config.yaml
num_hidden_layers: 8
hidden_size: 512
experts_per_token: 6
hidden_act: "tanh_gelu"
router_score: "sigmoid"
normalize_top_k: true
lr_router: 0.000339
train_tokens: 1248000000
max_steps: 10808
Below are experts of layer 5 (counted from 0) of a mixture-of-experts language model. Rows are named router (the router's row for the expert), up (a neuron's input weights, with its number) and show model dimensions 0-127. Each number is 500 + 25 x the weight over its row's rms, rounded and kept within 0 to 999. Numbers have three digits each.
After each expert's rows: "gets" lists some tokens that make up at least twice as much of what it gets as of all text; "mostly gets" lists some tokens that are sent to it at least half of the time. This comes from a sample of Wikipedia text that the model never trained on. Tokens count by the router's weight.

# expert 25
router:526484499515488565469503515516488443519524491540473476527479521478475517523453460497544520508506523501504498491453533490507468492527489470465477479521489495476496469524506483493505522514554479484485517506467500517473468478477485462491513509495463512521530472503539493511480465486502519528471477521498537465462532500479524527425459493478454504512483489482464493473534540490493513503528
up0:506515469490514531491486496496466536504513510520483483562499497482529509520443483473502501441549505466511487484506495510527524514458483457463512476490451520497550509479526517519510528488524517502478462497508480492490507477538498506446468466460503535506511515521482505459499445467457488482530453512482547487481469481521503504497493494514517456485519531504507474504525477496466492543570
gets: "2", "1", ":", "w", " un", "b"
mostly gets: " un", " | \"", " sub", " Sub", " dis", " non"

# expert 60
router:515525530464523500524510493526459521481505497484494472508563465467497509557507483466503514511508485548514421474472487522507487525495495495514472512417482500533488529462514500513472473494484492492516515519510503537518499509501502487515558483464521439553448525492486477550444478510485505517499515503539514422513509530488503502480513505482519498510454536521507481482523489480528505511510
up0:505522483508529458540504474498450529536490520520525502530498499473497518495459507488497496501513477497552482503508538502517492528489497519499518474481525447508547509472525486500561527512517458481524484457472513558488488513511458540487495568513516487493472494500511504527476496491463497512500501458524522484518478469478498483497473501485508508554482549569530525494518492463506471543527
gets: "\n", "\n\n", "000", "010", "015", "–"
mostly gets: " University", " University of", " at the University of", " college", " College", " university"

# expert 59
router:552488502506509486522483466480469515526492505543534532504546523453502530484512529483493504487509497516522500518460504487500508453497488547486514456490511537497535501501507493499493510526485473491531493483505503491521515482498524480499478503518477511473475460514501464536494520489474486501491501491535588423506507442494533554503516498508504493538503433493529527516500495433509529532477
up0:531534480515508523499491492497473506520491466507478484519515497498509469512525512527496487479466521478476476450493511504529425455490508502534476519505452483512510509517530493494480484523525520511506494515486473492468522492526481484466460491484538508507496524512561525555476494530540485455505513461488529502449514486523495511508519524484483474456499484509478530493511487472471476498504
gets: " | ", "| ", ", ", "–", "; ", " ("
mostly gets: " | ", " |  | ", "% | ", " January ", " October ", "; "

# expert 13
router:500512494469469489502501475496504483526503502494499508521498544486486512477509530532514508440483467494489524470512486466515537480490501490512539508510501502518489503555531511506511512509490542458496501472456567498496496484503516473506540510518493521498506465533483489495499488512528513497470527494532491447440473466519480527511457500493522508519513485524482449504528558485498483533477
up0:497534521501475464485496487490469481496552477507487517544516490492555497500466499494485491456529506450513490519492467482511473550515526497471539520504516537528535503492493467448519464511460479444463489477487506525444522512477497498571460533449550477512503476548521549507501511509466508495491498492491515500463473509447502519458474531462465531535572476531478543481474510461518513469532
gets: "\n\n", "\n", "==", "===", " ==", " ==="
mostly gets: " ==", " ===", "|---|---|---|---|---|---|", "==History==", " water", "==See also=="

# expert 11
router:517514485485495517545523506502488537496522556498489513507470501483507478449433500495497537475492518523532489502524509512526510476550517454481521519485523555489488488499501486481517539513482490459477502499506491516492483533509526460495542515439547499509486487527503511528523488528507539509455515510449554458494479480482550539459583507453533494512546488492526519507511473471493528487538
up0:503509444507483518510484502498489492523495534502480491507503502480552496437491460545502526507491482461449468548538463503495483513503481521514460474494503504504522510525529522495504517520482546506472492522508526520458483497523488495497489457506553453555498468496540550499552520475426500526495498529517519482513491491488512520486487500490515508495543521459478500497503479504513518550527
gets: "\n", "0", "| ", " and", "2", " for"
mostly gets: " post", " government", " for", " | MF", " | FW", "í"

# expert 7
router:543444489470510463493478481477506496528463492495512484560509516486508480495460486524532507485556515442486461483495510456509474471487507488522486513442495494496481441489495499522495497521516483507554485486501515498517526520524489489511507508512494527490510497535500547489473509541462506555492492515545492496472476484539529533512496490483538530504536557518487484523529507492463525519546
up0:498510524487497496526492518478487498504511536479498543485525499498519491496538497496550533498497538485512489516531505519538477467478496505483445488501502499470543500521522518526542528481474536517505501494494517478497499530478523473440538450503504470502464497501473502523484496471482535522497521453495531505482495483533465466456521515504532486522507500515455468518511502505469490520525
gets: " |", ".", "s.", "% |", " |  |", ")."
mostly gets: "% |", "\".", " species", "idae", " - |", " genus"

# expert 35
router:489498509468486493536455489501497460482485524454484491528479541490489472455455473468500482451523497460509478491515534504520478494481519540454506501491465524533490459524522527520524532551484490511469499471473503534481507536498527490521526504499511525519484483494511494491532487497513466559464479504504509421497492480470535528490473475445504454532569476518497493480503516514485533514498
up0:560482518489493492511482489521509488484536437474463482515519500492498472509487505471533511459535553491495489502473526529472496483485506501511499463498527473531520485543515506565491481509516470530508551449470514506433511518516535497510490504506497477506497513544547542517471522514458492507452488508508502489480505540566490529504483529520518517499502491463538501466476493480554519495537
gets: ".", "\n\n", " |", " The", ").", "=="
mostly gets: "\".", " =", "ing.", "es.", "ers.", "s."

# expert 33
router:483470504520487482533494495484509557480474487473503490503507475460500483489467513523518471441502474503523537492531496512507480530504514477481513483514490516503516483477490494494507470521522488473509476483493511542505535477508487500465533482498489502503493428509500476486466520501509443487513513507503560481505429516526475523520502458502479504475510479536512531473485511471531479469515
up0:523465496523495511511502502505520557474530523443496490455512483487495486503533492514539472512547418492494488506485483498527520513465475510499464490523521506511523530467498466497498540471471469517505534476547519461451483491493526501511507473501523537493511497494472511537451552500466499517520512515517536500490491514506485496481530505478496506504509491511453510517526500500528459471534
gets: "1", "2", "3", ",", "4", "5"
mostly gets: " Sch", "2", "ph", "h", "1", " Kh"

# expert 1
router:483538503465479503512496480506517494515523534484487450530511497447494488490468484504492512488496509493500507496482502481481494496456535475486461528507487484469504520515495469470473486475500518458497487471484509468508475526469494495464505490483493504511504457520499516534497487500536493535482518527490562514567529511506475511503502501499466536500533495493530457526489507468478532498515
up1:530485509502492516467508485494492486473511523523491476500467515472513469499497488465509477518512491516460482534478481490505514485475490449458488537449492493501492500517487457500510491501502518515453508454492483528443540518486515490538536473508495521489520486524479508526495468504478507480473507469476530487487499494519499483510490509472449516451500486505522490494502505530492500513546
gets: "\n", "\n\n", " S", "| ", " ", "S"
mostly gets: " S", "- S", " s", " Se", "| S", " Ag"

# expert 38
router:536449498526511553503510518491505482480494500471517487498532474497518450448477507486476513506537480492429447468476517529494479542516492506507499469480478472509520501505476496506517590501501500520490471480481519502501514493498497490510490501494517479535507615527557506492455525498520508473481480508475504412496497487507542488485509487507488467516505494477485540503469473512517537518509
up0:505496517476523509479530502489457484514481548518486503484499484497459519520492484487511470515497498472509513491500495501506506532498505447532504501493451472544482496541480476524516477517499511512475513516525509526456508528505486495501536475486500545540499516516543529519497542513503526509451506474571527488517473509519500500502522525498513467536469508501444490501540487497496480499573
gets: " |", ",", ")", " |  |", ";", ", and"
mostly gets: "),", ");", "',", " | USA", "a,", "a |"

# expert 0
router:518510509511539510535505450520529468517471473523500544497477496474502499457504473505512495489504487485537505552490517517501503488545421465439516512512483509535469458460517523497480513540475495486477500483518512514512493519533496485518512471475521512545539458496481491565530504454510486498517500525480557431473501477478493513485431484456518483519506491528538538530491553521485509488503
up0:495488523504493501518485511494481528563518484497486482522496487463524536470492513512485538509495492452519478524506488562501472495485512522436517490515459515492531481504547440471511524478490456510454470461456468490523493513539450468484518512480496511484491483517530503541478506476483427501514533471506520491481529482477510539497485487500478465472544484486536520463576505474515474491525
gets: "1", "2", "0", "3", ".", "4"
mostly gets: "30", "31", "13", "10", "15", "11"

# expert 3
router:474492516486493510499489500476476507504475516482541477524498468471502500470450471483520488499506527533501499529489504507488495523540545477501496513518536490536557435449474518544530494478482499473479491484468500505493493473493484485494508522503552477532501516554484537503494481480491546538503522494481519484474479479472513511483515457501535498486507479505491513498493482509486562501495
up0:477531519510522497483520465483494480522497512495453510480452507479490487490483498494499476462508496515492465503508507498503513521479501518456509476477447476495510460522520508463451537479499525462528518511495487503456527472533465461508515532495540506512529505535506510486540528528492443513467492486486544463524494466514501496490521478500531494508523483486474530504540475479526556493514
gets: "\n", "-", "|", " |", "=", ";"
mostly gets: "|", " known as", " as \"", ") and", " became", "== See also =="

# expert 6
router:518512454493491464516480500454528523483518489514479486505464550471495524503523463508510464500523491485448468491484468501497461516536499472484480528532502470502501475518505523482545526521496493486492465470460482507536506484527508507514478498485496507460501518492474493510447518512481541495496502521527574401484522505529525480486502495527492547505503491468463516482500522468475468485511
up0:534514538503499474486479511505451549483530465496511495490532446529514520506497514479501493502549491518462506452504488497505453488505513452500528501498532496521517503524503480486527489487468472496459464520497499528496508477527451488476504504512521521479534540534501489499494503510461501515481512518500542424522496500511513516522478511499502538508536529514515500484500582484497556497516
gets: " | ", " ", ", ", " (", "| ", "; "
mostly gets: "- ", ", ", " in ", " of ", " In ", "In "

# expert 22
router:503478475481517516477547475497518482506498503484525476519557542481521535500516515492505477501503495543532477493442491501525452462535526533484494481439462519526480520516480491462484531487489541494465510486516478462505487512511468463463497517482507466490488521474518508484507489509515455509476511490516559441526498485493514502499506494485512506491512492552498517483472515492499528556520
up1:522532489515493541483519486490496481531540546525481528513501481477534483501500526501496500475540506453504471518484478495481518490468475454516480524507481516529496450530495492485502475493486513489491478498510506505505532556496477536478503503462502504548492522507497503515511515512501531520447513492523533479533491521576475537415517471465511537489521474476505510537524512483503474508524
gets: "\n\n", ", ", ",", " (", "=", " January "
mostly gets: "} | ", " February ", " medal – first", " politician", " April ", "- Phylum: Arthropoda"

# expert 36
router:543487511487499562481513487479455522530449474420520488515493523495520479501485512504508491518513532535515485517517512537538505514476492508460515502487454485504514479520486495504487537522491521484506482507550510478512490509502467520495495500549552508546488456482489517532491509516483472506500498471497518398439512451487512477491519484506535482493487481517516526471483494490496536514513
up0:492532461492452493544469523506516524511495477512452466503556532483495530493465527449532520511502527479474535464490539493509492486502481506531485488516472501472509467506527473483510493516531469463473478530491539516482473477496479512506489491501455493474469512465518536453543522498483483499475489469482483485522490448522502515489485480531519454497524520519505512509527578490457503493515
gets: "\n", " in", " of the", " the", " in the", "\n\n"
mostly gets: " in the", ", the", " at the", " to the", " his", " on the"

# expert 57
router:479523535525550505522502454472489558497535543509481491503489458462476468489471482515510527505516526446498476514459529474521501537503500510508493504496470493536485513487500502480527495521488479540514451499513520499456458511497508459508557518535513523530556361497514499524483500498488528480478480501516559498509478503512495533537473480480511534489546492500498536525513464484522527510499
up0:511553533522519492493505506476490488532509458455473462467449520484516457532455476481466501490508489536511485548482553490504484482497476471478508537487478470536499518513455528532481524524458511465506474523499514522513467481508480481532498542475496512516527494512521521547508501544454546483493499452531520459490507473487508499476475519512495501505518516461468512527478486483487516511553
gets: "1", "2", "/", " M", " m", "m"
mostly gets: " m", "°N ", " the m", " of m", " (m", ", m"

# expert 34
router:493524468464505530509513515484495486495508516487522544473499511493549510503507485510512495455516500509527495487537539458514544483435486485492443506523497487540512469542501479463544518497511452548508489478477498491464504472483514490546497488520492486496460408478493488498507468497535500480498513526540550447460516499502494504529438500528519529532503511531481492477521519513506523494482
up1:528477493470522526558480533448515478533532499499504461534482504479445486498468501488512501489517542515500479460460488497524517531508502494496525524461522501519500504481503499462506503503510530535435474548495501521506532527528498499533556486499504489500463493535442477492538479491451496540537495497476498486557467509507488539510471502482532472530505536544480467509543481490478520519523
gets: "\n", "\n\n", " and", "o", "′", "ro"
mostly gets: " co", " pro", " Pro", " Bo", " Co", " Nor"

# expert 56
router:486523460485507525508463461492478526548491474499525470456479496467493474512496514542497548455489520503504498526495513503502475466474478529505548541520548472502526495497491472514516523483459479488512460480491496518501535493458479467448486467488505442557494498512472520488510481493485508520533496474509494484465486522496520507507506491475484497511536475507540504525494526463507513477504
up0:506516531484455527491480456490477501492488511477496495467496472477526493530497476477504535394488515502511531510532475560528495526510544497489500481508489529511532489460481490462556486515520519496509483502482526558496466518532466491497473459490532500521505484454493467514491482481498507558499494494557519464456504510520537507493546511447468474516507518504525498507530539471462494518482
gets: " | ", "| ", " for", " ", " on", " from"
mostly gets: " on ", " from ", "″N ", "On ", "- Coordinates: ", " since "

# expert 18
router:495485513502486489511500474474440468505505557517491503505508460472508488520491465520490497521468494516547515488490554531483514486481480473501505522473450517545502486509542523454497494505496472499510506481509534511495507502509504501489478509493518506504497456544478474552496531475501463521524511509508571482473476504528518498483530482497484489495533457516465546456512526495531462492502
up0:515474527499483516496497488478488510516501520463435454523485468487534517489501463504461506472471541484501465558492495453496463486527535490490498486478482516488509500428487516506494494456518500474509533511512485522477469503555436501466473462492491522490484483499491502483520477467471478487459504505538515491516483437482504524487501472492504547551562547494483483513499552515542521531490
gets: "\n", " was", "| ", " is", " were", " are"
mostly gets: " was", " is", " were", " are", " to be", " He was"